Weights of a small mixture-of-experts language model, trained from scratch on English Wikipedia: 1 pick a token, a variant of Adam for the experts.
Below are experts of layer 3 (counted from 0) of a mixture-of-experts language model. Rows are named router (the router's row for the expert), up (a neuron's input weights, with its number) and show model dimensions 128-255. Each number is 128 + 24 x the weight over its row's rms, rounded and kept within 0 to 255. Numbers have three digits each.
Before each expert's rows: "gets" lists some tokens that make up at least twice as much of what it gets as of all text. This comes from a sample of Wikipedia text that the model never trained on. Tokens count by the router's weight.

# expert 4
gets: "0", "| ", "9", ".", "2", "3"
router:088121096150114112123108117138174123118103094167130152144154140132115163113109121127094131097170103148160135095095144179134154116125151139099150127144104091124190091113096073137114115159114100140145153133147126106149128193134095125129178129134094110144134122182094146104138195153120132128138117148067097133090152104132161110140125168114124115125159141153147146095128140136097154104167
up15:125112117076129074131146104143117098100129136131116135118125196132151150149133113146107113134128119114137082096150120133143173126149067078062111133124191069103166137136153086153127139140098131124149147144116202141117111115126139137162122177107099132183108161127148092133117078083108150127062148127131136111093175142142159122099131131162131143078127123141114137120112112159106101128147
up16:108150160127118127133146103152120135119100088115103143127151117113104162148126125121110096118117165155113135087142125131084120126102074061071129113103163084120111115112107168155147154190129128117141184122117164150158131129100110149159144139135133120137092088104130113129156118101132128139105143113135139133123110109166126166130109114138137125096136114138132136129152129165120153105107
up17:151137129157156129075110128097120147129145137119157121151121117093144116102117167110149122112115115134102152140084140144120079161137178161141128123166102158128147113060132137084118102107136106158124096140120109086118133151193162097147134126140138103088128149130134105101124156129117099119173131131129131150143134155121150103164124152125107120153102113131146097141128129111119134148131
up18:093112125081152124113118064141124138142146129114107140097156158159119130108127119095120146109114131092146148131112113159122157113152172135094128130102142099071139115117145102126116094152153122125136130160114133133065103110117108141152101120107102159137105111132128087159096122118150099124102125136117120113134160161143129128099099157145139147123158125142120173120104115132157110111197
up19:130139103100112116100119127165117102092123166131128153127118153142144136111160133139134116100157137138087109149099135095145167118123118110074122124129124108123127139142135064124120075138130161141118142188105109123138117140155114130175125185111110128184092156119107094118124089090150148141037133127131108125113081157089142100127175107202105121103142141136113136123125160148108113142141
up20:130118098127164131091128125120119141133120160123120161154169100110134137082132136163187144116107128159118153135133139185141146103118123135128128118129132131158120140088133122148162117104096090114166048101137175181116102138127114096117146171136115101107158130127137095120121110112155140138183142103125139108128144170066183095163069133085153122151097130116107131130149128125102148117151
up21:129129169168122082126105144105139107113119090129136146147122113183138120134130145111065119155148130144182083124106148122143163131137135144091125101112146127087144122148117137131051169127131168099145163145141147090137152142107114154157155129136140109140147148124102171163143150117133136110149136133108131158119081119113153138123161122101136119119150159151158109086131122139114141107123
up22:148158143108164088100151135109143096159123135139096118089143194128095144098140117130154152120119138110128141108118143156141133097094089110126140121103157098113101143171126118175168131165112115094124133138114127195100136138112106121076132153124098167127120134137100134127155118086146102155125140115138138108131103125083120098089156121097167148105151123139160132175125160112118134120113

# expert 0
gets: "| ", "and ", "(", "In ", "an ", "="
router:120104088152110116139116157155185126118107125166106164103122134144108176110096119114096112101158092173116159093139129168158156096135140126146101163134111092145148098156100098149100108145154110173157133104128117111152128165155128092151128103184112094127151095155108133092130164132108122109127161142064112119085129117134141125124152155135144164130167116142135156118115114140123130115126
up6:123122082157138133162076175135194115101077097146084158127116163102152117072104155094106073107149114166125142098146122133162129132136110103124164100148109106106145117107116105099095091112143107138114153133165115097141103136142149153118148124188119108127082124122133135117174135138086172130131183146142111132118085124124154141126123117101124122141121120150178149118107119124112095146135
up7:117159091152093136122122072151129135118108139163128130147146150140162139120148107154084157117128106113157113145140144101131111114101117133132100101146179154139142170122134147156136151108116135145112156091153146084119122128116179126149145127150108119151146112130074123158137137120177177131122099145139140166119130126127124111105135122167138077123111141109118105100204144172103052138117
up8:099113151150116144157131165100153073090136123129102119108126121125113143148153069131139130106129106163102109112135093142142107130135142112078135131140132172095120107104115140126117127114117121119166144134108160092140130110163134150121156138126152155083089147122135122087189136106135135131107191156151118144128165112116077137120115164106124114126104158142117126170153128101159117126158
up9:131143086127140107120099219107172108122105105145065156110114147124136120101103153090130089132142134166095112104131116112167128089158124121118130136117119122120153102132116103114096084129155117151129079136109165108119103148145144116150147132139117105153111114131130123146146130114109149131102135172132121163117109126177111145111169100140174171119131085129131176153080121151166070138134
up10:124132115190111122116118104157171116117135137174155111171133148101106133110131136109111117136117128186169152115066111134126116091145124145126168132155101123138109077101131136141132154115114126149090183080117099116185138186151135137079141155147130149091049161113107155120109119185145164109175161129142136172144165097127140149148133142124092130138136132145127134111180136118090104135148
up11:122136108155121102143071152133163114144069123141080158120101171128113125100110143112126128093146114164132135124149124114145134098123169091163117127118088104122145108109130126146127098128174119169109086125136147107104085138127148132138132119184107109143136108126111127140122134094108133139119130142130114124117054148167140143109158102162147181128134103129163173117101113160127081128117
up12:143133151158107151132117120135116077106116125142148157174132165146121116101092158136094100142112124108138144117188083134142178132124132119096154107139076123128152154107125120136123121123091135088115150084165182139138141097115084166154147107090117148135121136126055132180150138146154166140126092111126139106109125135114133107127075144123097108129152126134120060117138148118075124125141
up13:127116105091117138109098121129145128144131082142161140133114133145130116102146127119120131115120168131109121158135141138096105167139165145114089104150160143134161139097145133118145127115165178148121146143095144162139127114133174131155152134118131135092068167126142116131128139117126145146145123149155120124150118142118119122094128106107096133127107127115121142176131133101123128118131

# expert 3
gets: "for ", "\n\n", "of ", "the ", "on ", "a "
router:130113120124113124110116120132165110115110100158139149093141136127103178101136133155093108110098112168120148091156125157119132109121116148117102153131109125149160107119123087140126083155136148152165115144128158122146133147165113114132139141160123134140154113182083175106160179152134115092096093139074116149081156120144133139116121158139145169145154115162114165123137130128134119116150
up15:103166147143063155137110141157154169141139112149156126170144117149115116156113090134118137149107099081152082114106121125127180138148115126143114134078112099127075134208153140169103181144130084114110154145099130110143126150132141099126110090118122149108120160132140122140104108196100142122164086123124119146131168152138187084131081151134118118123151113150113136123121129131091120121125
up16:127180092110119171115121129122143095137146106144119104110088106167149130141121138101163112098146128124090112167133113152109090126122135132141101144147132162104136128162110115114086102114140142086143117131108111081102126112141153140132151144139158150154158136114116168119128138117121105178106125164124140158143107113115063148144166135154164122175078114114120120121108136127151103100118
up17:144094177179103103122128135145128114120138141126127124104168114179146127125105151140108110129152146134131137101120099109096139143127126135136123142136114117167124144107116119160163117089126129121137083149180136157201138105122092136173113127127139114148082117131135101115135141184135161107123124105122121121120150143159146152085123121077132127140193103133160177134116174077051149131146
up18:133116170139140143120140101102124069154115097158125102115133118145126151110153146166110111124114136105181119101106136113119157115100134148145137167115124118114124166148130123149113195117137152080110106193099127141109125130147111140174056107123163165133136156140127114175152114125133115117120115115119146111156126136100103168107127135132126109149174126138103142167149127152094150119106
up19:131156119071097136095151131167136090116128101152137111139109141141142153112150120079151143136133120166134113129163131129118126093137156155159130130116159155110114158170107115107074116142179146116157091108139141108074142124138147152111142140146129140115123113130107121146094109131205126142152105129133131124148142100084102095134105153134156134126123145144108096090134180134127041130152
up20:179082198195126110115140126132118082112132123144125108098142127136131130128123170157121107132157135156125143114114105105096141142119115152125122157133116131151148145093123129140162144080113131114131079151171148160174135122161099111151113129122139135116069111134104114121131168154128170137123124094122126133132155105133114139120091109079137147138181111127143153138152152146089100124138
up21:152093092148098068165141120149132099118111144140115126161135147111126135121160133205142095108126119158156117113130129145146120138127141120122123139111153133148154098109105129121097140161136137140136141100152151149121114119148127086135157115100124091129120088126136123180136142132103139104125161114142120137150151112175133109137085130141130147161139161153161135119082170078142116131155
up22:082143129109121111115125110097118113109103118101115119099138126122088133162111157091137108142096166086134173116102124117113174146102149125148133094136165123127130088090125117156147106131136139202143141120139140115136113105095138166100139162173098127111119058137137090110114125141112118150103056105119127111122150154107165125137134138119145119132114099118119172145135112099118131156118

# expert 6
gets: "| ", ", ", ":", "6", "7", "8"
router:149128123118103141127123173180150112142122102185145140087154141087138168115119111146096127105150121152105141093155125192119122118132145130145126172154115108135166101131091091098105130163104099128155143128143121123139122162153119108121166126158107114148140124177094151093118169171083120133134125150073100131088129140159135128099126150126167162118157122179131160167118134133144136097129
up6:141075171087096128096130134158155095103089135127111133095120153142157137131119175095176132106123108115125085116077087146137126094105147136170149103160136120146147125134159117117110115136127146124158129127124143161134133111147153106106140133147137160157130105137125166163146111093168116099104102131119122130116132122139078140130085117119152131157139091159084123176116131119131120127171
up7:129141128145155120114108141166136141162179120139153096147146144109133136145129145130106122117167158145106125123120142135116125170103095121135157113153119094092192098160103105057146093145125101107116131118145124073128151119135142130118121117151133140128166145122170132093120148118096121148160165113126137128126082138147118110097122101129114109137101136129172119124081126085119176118074
up8:108118136083121094097111105135132130123125073119121124113121131111152105111150141151118151141167135146121128137084135130097092087108201135182150135104132163169136125080145116122099143120075120141130102163094192153122135121169119113175096101088107095165111105132093120091121124129132133152136125137102111125129137144140118159108141141122131176130140106165115151185113123122171131116106
up9:118136123087130108165135098114133176167097081117137062127107144146120096153145121119144125107110167121165117096124096129164115160140095151107107120140118155162121153114120106123134135157167107155150113067112133111093132145130135100134135150142122149108148110120150144143121148107090132061140112125125121137118148091122140106148126106120151181144105114123181172125081100069146118119111
up10:110115120137131128095128112105146122103128181105119171137148134178089133123135118139133126155122113113126134088112148106148160109122082123083152109118127131086126147095126120163132142080093134097145135169145158095102126149134110171129115132136133115132132174120107129121146113101111110150109141148135139130137137138108135112128131148130101107138161191104115104126172161165104115142175
up11:117082162102089162156148132164163180109107135097128107115108137105112118127100170108125123128124107119109130122144169122158148140141087155123149102124122171118148142118134121080123108122131115155186095085170099114114124101105165151076145104124148108124119132124169131137152117125126164104127099133123139122120127129171156145152137105105117164127125131117118126139123083121143135108123
up12:145123154155106098180136127101111098150133098129173107113127110114107147122152109107110110114088140127148099145142071104119154110113125149137076128141126174126100111107127147142158126144161116156134153113123151145164137116150118085113141151134159183105117094141130093148092120148104134122120133119127143118123163088105102132110158116160112102122133089144130104079110133117162065147121
up13:147098118117138109139120131151129154117153103125129116103112143099162100144139143126172139153151130162129108149113133126087098136119211122188183156108144113155138134142151131126086135113128125092096119144082155127106115112110096124129123133084103088167141129121099122132103136136133126114158097141119113096151106157132154168141106125131139153133136131137115175147146129130139138170088

# expert 11
gets: "-", "–", "\"", "/", "_{", "^{"
router:119116116140117107124127125134178115115095110161141138103133127134132194129096130132101121086130089139124132091122107156171110129105105169099117151160142128143138125136079097109127142126143119137129117144147133133137127149126090081147183126124105128157140123158128134082120178135096127112140108170057092133067119135140137131143129151141162133117161119159102131139130152150136132072138
up6:140149145131147112142149118112157110119167119151176157133138187099124145122138067146169113131122137092124108155167110156155111071100130105115115167117147118157152128120170154160143077127130171131107109137088125145107170132129142090145127162143145103099099124120115134147147115105110113092127165117118146163106148112118091127106142096124135126105120177102116129144088141127115125122144
up7:103151180146118162144085129111130144093133132087133125105133201130090153147124100123129141134132130129165160107135147127143142131105126096108131140112184126140172123158202143060152142148102096150142116131111126131116141155123098114110131134133124105161116128123151134127108119090164069161084121133130129127139111147084102150157137107094151150124124125146113155104127118180171130111098
up8:075093145127130116108155134091085050132099146143122134148100151088123146159138134139113163136139118159127166127136164120108127125097140159088125149134199088156125119144130136116136150167107156113167091130118129115108126122126160114156093127117106131115080107116150121147120150086116110168087100123133097123106123161149098131082138104129135135116096132138134107136107110103132138144091
up9:144097127118137157129131150116147093185095137157092120127110106146127138114098134135119179151126169120106105155106099162097111120095106131123121119103132112133150119129103141135153095126172138126131139107137095149141117123142128129129075173118137168137100122137131127145158104094108180175095130114119115165150173124140135128151118155145175126164139087109120144101139116102126086163151
up10:137135094162164112127108147126102119094157109111165118116107142143154145131131070177158139132154114145128100095161119115143117140119129160111142090123109114128141125145115106140108161154140102137116150140138094108153100116137109154112102136115137160156186193147126079179144172108096101083106075148113131120141157127142137142175097132128146147144109116124125089163178138107128121124129
up11:106102090113183104111129104178137134125203165113162106106138121123148130139157140151127114068139088159150153101116131126098116110146130093093103101154121122123168159179125138101128104118066114129110124120104096134119129143109111119141098152131168090107131167139194088144173117102089170149140125119115114094125127114108111155107095137086156134097138123093102105145096113102136159133130
up12:123142181156142159109125132173144117139104086172189118112128135114158140165149063167159090118121136107132103158144065143099102108125113122162110148131126131151140119117150091148101116116136174130097129155142104138127132122134104138104212154114160089147115090140114123087131129156148096111197124123112148127131115122117141179112107115132112137086132175120111099139134146135114118123119
up13:134095111114114123173110126136173119178126150145111109094119091148131135134103156140136100152111157107131126158102149108136145133109143085122111147087114134097140105136112147176166168163115135125147155141108135113086130155076109095131085162124170120110138174124128143133147092145105160155130163107131127084095141118109113128166183094116141129127156096154133140104127106123135163143150

# expert 5
gets: "|", ")", "\n\n", "% ", ". ", "s "
router:122125095129105113116114161160167118127102103170122148105143136120114179121104126138095125090156100158127147088129122186136132104124115149112116151154109121134174087136098078124116115157122109143148137121157126116142130165153106101129137127149108115143151118187093153104123184155097127106122112155060087143077131126137151122127126163136154155136172112155128158133120136146133143098143
up6:139118139130130103116132139116108164176139114152108144116112119170187104109134158101111072118168129108072083086188135126100125108116120069113129096111133136132087145120122138160153184114135166183159101167132090153125112127122126139135131144129156093160125122127113123134143112093133160126116137138138153124126131138170124145120135150164125157113115121132109096121106149110077150108124
up7:076165084157186090095151123132144133146144130159136070094108123077157137128129129121112147123104139111181177125123113121154146117127146134134185156137136157123140151129140150105123142108137137171143099129117156134090099140124114126103165188124131134132146161130158123155129117083120136168128167091121111133125123111125080122140154119114136097153107138101159096116159072097076102130129
up8:121161152102087156108138097147138123097145160113159107163133168059076142148084144133143098100122125137137116139151132133129105148167095173142170135121133099135142114149120122091105114100124105114120137113143173161111154092126110120096095128106158149136144134131135168142114141140117145095169103152135134119121174123140154123129092118098122130166141135129092124142100147138165114146130
up9:142119105141091115122157136129130131125113119121119123116095117121119104132129168126121131101151108133093080144199116107112134150127093162121108088115112126151131120121126106152157160166157088130156144143145119127156139107147157126136115119130107078057108117127093173127120129151118114094103084107136117103089183175152147110115080127145117170145124076168116134131115166158122152111109
up10:142120151071165121098147130135138152129101127139096144111170124139149144108132087129148126112147144123183156160080150103157188109114135127115155142094127090112107127144107144104157104106152130116151099129163114146100164162156139143087114122150144139145155151132141113164116126119122152166160115123121138130125144119152124154166110178160130144099128110146100124128154124125121146167116
up11:118140153125113150106084169166133149177132123123130116116114173091115101151069102112068187136141145153105138152131148136107096110169124105121111098181127113106148131138124115104120148125124132124168135097147114138144129095115085144136130140132134110120143123102136113078130133112122146123150139112148110155157102130154128146133186149137167166125156149078152125122154125094104150112095
up12:128104098185106126121078099126118147097100127129150123124129147079064139126151115113117072138142120118198170134137103116171132123140125148159134145114113118138135105132132150157122135109142161125150158126127161137150108149157139096118134191140118129094074127119084132179102116125112115129125106131109143147126143128158093106158114131102149152115126106156129157098135116157133106114174
up13:134157066135133111124148107121110176109137152121114078111074091101115101133147151099102130117145092115123110121161108092096131139147064174095125111158087143120143100163127107149130144105181101166172102125136140154148118107140140146113124136109151109149156125128135166152112118156123155126129132152133121160100173127156131136131105129144118157156171073107131121142155133120098107095143

# expert 10
gets: "s", "y", "er", "es", "a", "ed"
router:113104102125098129126126135127150113160125115165119131118145117136126162115144147168087110116143139143128144099135122166149116102167116136110107131186108141137173112130089081125115136127095155155150145097150115109121128150178129099135141141134112144125135151191124159113129147177100147113125112162077037120102130142128143121122100145149163133131167117129119127165123110118116149107136
up6:139157078109126175145136127140104117145160147107115151134112106178148150114088109108139127150140111155150176110122114109161118121098113140145117088129127117113126152105116108136162097127133114121129147102152103148147126135106141148134135109097120098118148135129129134111142118097137164132135135114158114158152111131129153098128199098126101114159165144094109119107192187142103138128136
up7:099090123144090168149131126125105072134157152141127154077145153128083143135121120093138127112139154137102103103113116116156161133090134118106131125152155107120160117127118123164185097148125146124148136132106128116106123125137083095134112135148100119139103087151128167096147094105169120154124114186124132111136104133152072114097154123137118148106081138143142104131102165145116112185114
up8:093120101124109154161144125141126121090119134169112110137120095137107167098117117127093121153160128135108097086133121142145121125089130174112090108123162219154151162087126139120111145125163118161144132097142111151169133117121151142121131100125153150133116148131105144098144104113136138098167111123127102102123167185094152111123190126153096165169185140110118168128162133162146115097160
up9:175110159127141170130140118093110129133117149135124137095132130173098126135115130185125092136083116148120114179141166140148134127165137135075127113089122109138184097153083112144168132142117120120123129103068145150149109112136110143156130170134137154088093118134122162139079148124165116118110180132130158144162127122132125103129111116120162154094135116135123073097103115114092140138135
up10:123104158163089100152129132151126112097133116158111136132130133123076088144145150123064118132112098128114103092105120139189111115172137161110161145137134133094143139153063150182134139054143143155158163142133131177113134113111130098129123148104160178127099141137133154106148114132121084160115107125103142072137125121087117115126087143146112097088136127099156128114091153143118138120075
up11:072151139084166086178100117138149179126124128108148101159141169104169125131139144131133132138164114132131133100164135135128140139153117140133113093124130135086096136100188121072099129154092084143095083116130167132135131114158155143084128107109106116127134149124100116134107134141103150097130163124154122128124126144149149141135106123091096121155134125123128163163146104134166116073172
up12:156119136113123124158134147095111149079111161161082146116154119133086133126156116138117115121098136143170147124066137132096126136121143127105135146127112077160150109176080123170163119115114139110136151110041123127119117156121123099159094163110130096060143064140131171123145107100142112186141150095111155116142112082126097145119166126115160135097116138132117108088132152085128150153104
up13:086093121100143108176109165112118151114136136145136099124114111108132123134117115134123180125134139146133083092163134147080099160122140142150111120117146194188146136115161153085136158178119113193098109126109162139149111100146158129140141094141122133116122111140081133129118121151142150094116165072144112132107134121122159166037138114107115169162111120115164116176120108124143148119137

# expert 1
gets: ") ", "0 ", "3 ", "2 ", "0", "1 "
router:118121097129104115121113158157169119120103102170126153110148137122111178125104124136095121089145100157120146086124123182136134111128120150112112155155108124139174092130097079124115112160117113147146132128160125116140125165155105102141144127150108118144149118187090154101127183151096124105122111154061084140077130130139151119122125166131154157134163118158124161136117138146140150097137
up6:127128104082099137127156130127111157110132108148080189135178124094159116093082110153123164128111124111145122075102149106158112118160149106157088120150106122058136158122126136126142083097150118195131119138115153078105118137125087131122132112132105116088155126136110139120120107111134122117129153115132132151123107132109150107096091148074111187146132144119075102133117130131158113167167
up7:137139170116095156111112090158106143140148150098146139142113148126140106170134159132133188145127157149140186146121173142126126168204118132135151118151148135168116103156090117088137119086124173139155152098129143113138134130124111154094104120098110139155165109118141116133098135131130097127146150125125091122136062148151074112131146111138153122137122139074148131159153110104172117129113
up8:125106128090120134158132131117116092125139171130166030153126197097102118117141109133134103124164109132130178111125116150139156152073111178068137135134142093109149125128118120133142140143168119098096139093150068168135142136167165114158160140123146131114106168120113169164160137133100143097111067135127137142124139113123128164101151107165109141116111152132153133108137108147109149118111
up9:137154101113122134064141151157121147148131107118133157158134150124129111151123161127114156133100188115117173133094172129110136162150142108113149146173083114150106156149108113088128118149070154146179139123124116112114120134088096111127127114145124104145145089129086103099110133102116093153125147129125092097132085126146077100181130117136163146181133130101134108125113133114175133125152
up10:116139149107139120142144114122137141111141167132145115134148113057123119152140131154143126150145105120126171127163105169195118084111132189095146133097183096154158141146144134116130145121112116110173124100075147131144205125146146115139158103142093141090120123131073119120175138135090148114143134093139118129120175132118124116121140140147149193164130133133115153092108151082085173164120
up11:141101122090100076140112132107117112125095105119115117119128114137111116161125155101126141135140119148115152130123135149102130135155094155100127113164112151124120166090092142094149140137090146107146148124154103092078158093118135133095126120150133102104117142118140143060130127132122114124142119143123116135094071102135150168142113141186157105101129134148160139134146118119167099132115
up12:157148118135156212095175117118147158101121132117056126157143128098135120154150143135155094136117116120131112138122110118169153146152140119144166090091179157132145107128137118068113072088113123114158121102110121148153121158145129150155137165110125113102134111123116111109168159164099103130105124078132136138118140139129111092154110112126112157140125080129135164103122145096107148139127
up13:180129124145184129131109182110132080104138138134110105108122094138144143082135098121111106131127085132095138138136075144123125104104102109130140129155088114106144135089122139156131166075162133113142110143108120097092115156157134132115093084129120109094127176128158168131140136152169164109118160161128144193120135124129179167109112120160126076073111133158099112152136105138132127129147

# expert 2
gets: "has ", "\n", "had ", "He ", "he ", "have "
router:111154154122104127149125144147164135135086099162100132128164132102118169155098115121105123109099109166127142097128093182151153106141121147108128158125095142119175081120108095135106121141160085147159116101123145142167158163138086104124168123173096140120149122171092117127126159145102146105126129137085101138089118144137129096143126180115122125112130134148114164140132123133126099099138
up15:113177143113143117163122120150092134141099150135093108142147100093095125123128113142137112132115095116145115127071186157170148108145114106083141109157137157164137127139174142114119112133145114137103124136092158142136142132129095142180110142172107149142127195137101125152157133133122156103128111136122140127089117124157099083190111155101092132082124161080143113169136087142144096136113
up16:147093129127124176142115120144129128139127165152137102147168128157125152119090088118116111119141100139179144139099143104182097131117146117106159142113084135142143115137131138114113124164128096124145141128103129101113147139123156172129113108155120077122103102126111094134083124128193140164134146110130120090111172156111122115156095119116117124102116108142169166151127142162069151148134
up17:154146137163096087157103151129125150145134161135133110126113124107117123139089131133147082126109108111134117144129123146167113098166089081067161141107130158170154119141150089128105107098096103120105104134100152126115124068149098093116142129200126133131139129138107109167148128144120173133177123159136120117122106102139118081146111115126130120111113144117114114180109088135075147160156
up18:123105145113123140128108143123123143080145114135138125137144135144145119140102148127126149115156137122111198119125164156170112109099123145134131101150145112155104167102118114133144150153155099168107175146110126136131128142087163171127109094120098153090111132127118147101107132123122060131085168061138112084119149145146147154092125185158116130157140148129136136097121140143073135145123
up19:109101152171116070136107110166160116110129103136178127155142130134088123137107110087112119093156131154132137135113121144126070128143128133133109139152165096169115120191094124097114109112107140109139147100117146133135143139151111097086122132180104116126102131128102144121113111144150095159097113155152128128122136128121097105082095133096075145191146104119140127168106142153137144144173
up20:084139137164136146159112158150173117172107145122113091114175116131135155150100121095090088145085111129145124164144118163151125106158069093104160139105176161172100145135153114101103100122096113112108111120102130114088148118159100120126133140115124126139128092131106122147137137126162118128131152122128135106116146119145128110148162156124083130125095120114146147137144108139030095141099
up21:156132097112110152115139086098153141148145142133093133162191125116128126112176146141136118146140129157138137112119167171107101109140186112124118096162132129134090136146129161085087126185141174130139140142102114099151139135105172149178136120123142105156137142124154122107094121123143140147077115139139120099132169168098122139169116088094142126133145132115151130135108130146164103147110
up22:135146141179112105122128125132082154136130157123115151116087170121140099115133114155108131137144106098162085091116122102150134201098153126100137108106094141122193053135141129139116176060122119112152101169119141120133111066138143104123130134180131149117129169142123091148144132156123136077134111142131124124146075141132085083159116115128112111102125126111135134164159107096113122127163

# expert 9
gets: "| ", "e", "i", "201", "al", "=="
router:120121101127112116115107161162160117128101108169129147112156135131116181107108128135093115088149105160120148091128121188136130113112107155113122149154103110130172083136098081123112115164116116147143135129163118116141124168153107107135134117146107116144148120185093152102133182147095134098126115149062094144080127116136150123123124163129152159139171114152126155131127134151145151103139
up6:092114120119116095098129123141126099144130110138118074111100092119112119138108116150139081119129138128146151139174136164109156131128167074155138091157133155105162152112110119126159125162147095172142121166093068168116112103109109078156160117095127126137120145118144131113153128090099144090115105093117139087147100149107131088155115136140165101175119102088145135110155130146128170124115
up7:129142101123098110149121140117118133099188171119177156098167150090080142149129113144140121090108109096169173128157096121160092131150136119136152132113126127108147128134137100135088114121125106105136162071174124166132137099162113111080120137143125120118107119132091128105086129137094110088117096128118110122134125122134114139122150122129143126132136140117168140114116098135110167103112
up8:094136124103146108109141143189129078147148142119131086121095151153092123162094105108139088156090165098144179120158154138108120137120170125127137101165125139131128171108109130098154158123088118146124117142125083149111137100121134120127125173103108088135144142138133132145135126124084155081119126107132112126148124163096118120153114144153147114139140141100129138098187172075099164103130
up9:149105104085146131109144098097105128106129126124110105142122144131148123108129114125133110117118152139150130159136113148105129152131154145162132143131144149128144116094123108142078093126107132088139134103163136113116128118128108146107136112220143129162118121129165123073147109104178108132130122139130129157124131131111146134094131116134147122143135139164156118142141161153123159149153
up10:123087168095158136123080141173129084123142151137150138167118144130127120141134155126128150132137129158098091132128157114163124097146085165138118116110114126144103116131131148091136116176127124159136149090158100113123164123109169126164139132160173167098125114144152121119114124135170163104145096171129117112119110148136134093107069112092134139081115112166116105179141134131168119133141
up11:133142122118131135081117145139113150156137154103110108117098114172164152094139126134145156149167111119148108117154126118156156135120063111179109092133115095073132114131162141137164140170159132126134150114132098107130096141089159129137125134152143143141128168114145159117167131132106129146146094144130136134148148125179122138097118141122113138114082091132123111133118129152166152113171
up12:141114182162142120096155084109140138152128104145153172164116115150133134119107184123129108135128127149111148135099130102173163118131090088122119161082162149103116139107139131117123130155172132145148139154103143090135085114103142108170137104121117133117119078131159130141115125095147108138113113109136109101123162163192111141100148162086112132097146114099096113149152071100137058133135
up13:161141102146141171103132118167138150147139150131162139155158110158132116120141117133098160089139113139139088113153099111156141142155102134116113155113129102148092105130125118152124111172117186097099148120114136142134138135095146156133093141148173119095159125139098133091153135118131118131150148164151111143119094073111127119120099116052117149125112134130141108123110128157113113139143

# expert 8
gets: "the ", "The ", "South ", "World ", "North ", "New "
router:117109089108099103138107164147175106142106111168140135120137135139117168136103133125111110087127135167160145094139118169158160091111141129110120161141107102139187080152103096134107098159142111133144149110128119131132150168139103100114172118149120116145138126192098140112134177158116122120128123155061088150083133133129133124141135178129165156132146103167126152130104141142140148105156
up6:107117081101166158142133142138124106141086082111128122159125156127152114094178053132128115119148145124122171129148157155104155074098106118136140148141103114095121179126137134148133121113142124163135166112140152164086121141110169121123137081129135121123104137137141134127157120085144146176149118145111157123136123150114151166138157142111136085138137106087125110107094132129132136139088
up7:119093129114082116152089094140124121139106084129136133182105122126121127132147151126147087122130146133139069151116127131163178123068119113105101134114139127139196120130145144095112140140131108115149173082143101126135171172142118139121127161143158134144113111129100134126136138147122139122145125157122094169136120140108175100131117181106144168088147090159156158110119121134179142129085
up8:114195167180133128123126159100131121141137128144143105130126101121122122138143137136121151196138115138141117139099131139115134096170135139126121170136121156137052133112106156116169161101113126105114082141114169108137129129164137125096118142122076161120122110119144148128102136113079093108120122152145118176134128097142136125187128085170117086140139112115113116134118123140136132074145
up9:093139120083127157134126097107122139179120108149157111150124171121147125141172128146121128119172149097149119086107143151114103079122110137125090126094155143130142137144146102117081115174118102096121181132114153133146147152123139138206101110132160125179139114132102123132139128125154155119148088134135128129158087126112140151168140152078101137165105081103110156110113100133149076115109
up10:122162186133121121192127174156114114114079170116138111175116125136137121086110094111137128113107174116129158147160132143162201118113129131088096177090121121136101128152119162097104133104098152120136151135131120158175150122142144147086101089072139129072158131158130131122162097132114133148149136128129121177143100115125104154118085124132122108114143146075129109105130129079155142148126
up11:135100141121100154147113122151144124126082168094148112128132141162148113148163128163097123136131167088125120114126143155158138109146142164153148131139110162148118100154125125123107086125133112128121128114137108178112163090135162132156113097157164164153134127136110133150120131133163161125087133105129156163140120124146108141171136127116137152161119148087108120121077149131115107167158
up12:150129117087114127166091094093132123124102125117180116175125133126168112148184138162139133139157156162142083131126173128168130113141094137135159134116151084135133148095142114129132102125130137105121173101136146125134136152145122104136105123161146158139117128133118131157150126083111151111123111132111132134144152158134165120165169094145141090153143132072121109121167110128159140107055
up13:117142170089081138154128145118135129138121126113155086138129154123156110105120138126130155132092129145127090149134176143090130134172056087138125143120148094134105158134125161153112103132126159094101127123095165107136131104128137143178106153165137155100115125134137120119143132068123132106132132174130128184169129103115148123190169085108093124155173137135147150145115119142149132106137